{"num_hidden_layers": 20, "hidden_act": "geglu", "balance_loss": 0.00243, "balance_bias": false, "norm": "rmsnorm", "train_tokens": 539700000}
Below are experts of layer 13 (counted from 0) of a mixture-of-experts language model. Rows are named router (the router's row for the expert), gate (a neuron's input weights, with its number), up (a neuron's input weights, with its number), down (a neuron's output weights, with its number) and show model dimensions 0-191. Each number is 500 + 50 x the weight over its row's rms, rounded and kept within 0 to 999. Numbers have three digits each.
Before each expert's rows: a language model's description of what the expert responds to; "comes before" lists some tokens at least twice as common just after its tokens as in all text. This comes from a sample of Wikipedia text that the model never trained on. Tokens count by the router's weight.

# expert 8
It responds to: Table scores and articles. Cells in tennis records and results tables (A, QF, SF, 0–1), symbols in math tables, and the article the after in.
comes before: ";", " |", "′", " |\n", ")", " round"
router:566497461489411481511495541560490400525477511512523532434511409496428430468421464573414456459483567405504454481546507459565514478522485473467474434457450465458492505542489535543478516510430455557485460476457511497539498566532428562464487452437422424440487453440507548469437491527516498590504484474503489555547663544389495506524498502555507510563485428507539485495409530593496481520474525477619484584480473532525468441490471446554542530272515451481509566442461510558520509457523438480499522500523560433456445496438517446493457453488591504416500498493546482412474563472375513403
gate2:481441508475464590583453470486457516510442612493548467532601486475486481549475485533541471397550587433448467498443496423520529512554406501527450533502549492476538484554494514471471484579437488530510457435489522544498507449528402410543550519481429501515419483503532536445522500589521528455533554401519593495516557535550521486452482558584555510529416491526523555480412460550529475503525526534510439488485339539457575524509525496504550435445480375541547525544534591585453489444482478520456556587423601538482475540380471502502401442594622494552505455442465494508477521518461505420
up2:473503464475453569496443484545519511524493537511447437432549590421416450520469485593453600515548573444567563498491485477551518452606521443563461451452478499497472401474580411521547599482483523570525410443506507546534644547571428585523446516489586462551469452418448537516512512517501420476498518502473538517532458416392441558525580529535480429474564460494528548481447500545522474481497540522505539547457404493536515433482592490554455496498501553541411614543503520519429574506454407475532516472507470464503473470421513582502516492520597515549448484442453556375451538492499479459
down2:473523481523386487448593574465439520539517445470522443509515500570444541498562442460530452424527463485551512504429548506543462507443550474542475442463434436505508511483654600479420518588507531561558512466509569532557501485491552569485437384538575471501514554539548449497438457492457495541463488556457430456467511433487379421547523449483479552461429510524562535547545472527512550378546463529454502411538571563444495506413533571500504443422516491426473388536604541405578537532524582521555557550556492509531476557549438498526421463550496508540471509504415471513568517531552492531

# expert 60
It responds to: Table and label separators. Pipe separators in table rows and colons after labels, such as Clade:, BBFC:, Scotland:, plus arrows and semicolons.
comes before: " ", " \"", " United", " —", " A", " USA"
router:658488452503441499455459487546543454472451506467485513429520551466492485484384458497434488536540493423506552469443478453574446428515510496475452432465523473421461546535503592586385509502443513515491496464470437583516521495508427600532522425454392473454486458470472490505512496524491538561481467507538502549414620538391595455499563463501541526500491471480544560501449502505559493563498452442573515796536492578462525421545451474536538494466537497423500454491453489533453476449542473522473532479505440468455407462451438495477480467519513478486489509499553505492532493496469467482
gate2:495541441417448530460503544473524518530513472506465508564529516604500487482452461560525462457605565462452560450459543550522451430525481485410590544517556498451430360468442456515586436470476450623498493483533396411586489576461451485479472510495530462448423436418518384542536561529459506526515451535431537533489506519475536475392497519501545484556482435498502532525552462538464544597544508456573525530540479468511454484485542532494534488437369537469593539486394491495466470521452497590610578548511489552476528437553462545566496441526588518518495545410572497461588528546473443517
up2:561496507517455520573560514496590445482522477544515465456506408556463505586490451483449500434475570504499478525469511512493422528474489537533512479539552534463469510481533610514418446507548384640542420509496562381514487471435503482463548534522500492577393549496551486416497536508514505537481466498422527404435527476475538506482547450602468538548542501443460504552528396560583423519637533489482583498517594395535460464550492466516532525552435475526509523380504489520448436423509519462559605477491514433531429470515421529578524591500472442443494394481511563491474583490544494469
down2:474538447431478508560563481528552452507491524530499538426509465575417500474416502510370445540483485563474519509509504467461424557520520492480495391579558543461495448449550571527372434480551591378510446521599517442488436505478500476468460473414579503573505550464464465436420520486497467572460589563474483517451493439638494432496451548454486491476555452585517555412533535503517505469555585403517461510448495518520422441493551452523485492423455582496610467414574524470449484520532475476460474410593543539536570537461470516579448485432469510462598520447506505526507503459481487506

# expert 41
It responds to: Fight and sports tables. Cell separators and entries inside results tables, such as weight classes in fight records, tennis scores, initials in citations, ft units.
comes before: " ", "6", "25", " +", "4", " −"
router:629467482486518489387476538568509446530422548484451527492557511506529465545460420449471495424516540406526546524491482451560463477466547566436467467519450456396455568507549560498429439507417505497460451467491502593503495490500422613445525422428481498359540464413465443483380419489473491491528442461548452541468544517423545549547495445554555475478560431532527470476399449510508490498509462469517462613517431493539584491479461449487499520428404509537468499392464500468382496408532473471537557532490497516471453537468528511514492545460558465526435473494497496436569428459421414420
gate1:510539426498528504565531524525460499526473457471555557421470501510436500507560585424432459600406559577571499602508525543422446533437500508487542522496521479568504512528514492445454514517489514442514483531484550467495488515466506502448520539371426414457466487524458465476444478501460505528594492449554465485467567523492485534586407522561567430488492429614575602435521476532478515537511485490495466489605479593428414525586398507519498501496497337507559428489472480557583515461494455493493476440522427522459518494596503464537550396473443526505502502464532439504544572555458650558
up1:490555553515489527541525498589475583511547473614512583523519412503516589507565504551524462473387473501536480517548562424455552531482485514470535501466630514554588495438477481559600540445488481506471437527493489548484522506433488448389516447567531545476539483482501574538583448454478462426550387478518477464559534501486479522470514444476532429393570433458532621401508567435433502533549461623518508460499479488572564538428526498435451466493471442538491487413465460465520504417560548499519412542521578371476449533520509472462479499596527527453501460508490527488444494484374528489
down1:428495457459472527564515518521553490451458382532515479545388540473522530530478444558393503544491419466504469493507522469460565515528406506506452506491425473500489502481568500512536455557494497486466500571538514438522502508459473498549518494447506543517410513585462466482575546489478536691431455450414474453586475420475509398507487502441455421477427511507572494508525498560494419462425562382604510410455582578507488515539520504464491502456412481491483434567508475527553525487414561473516512593579506484485450516481516571453473489610447583467546435445535465501466469590423521613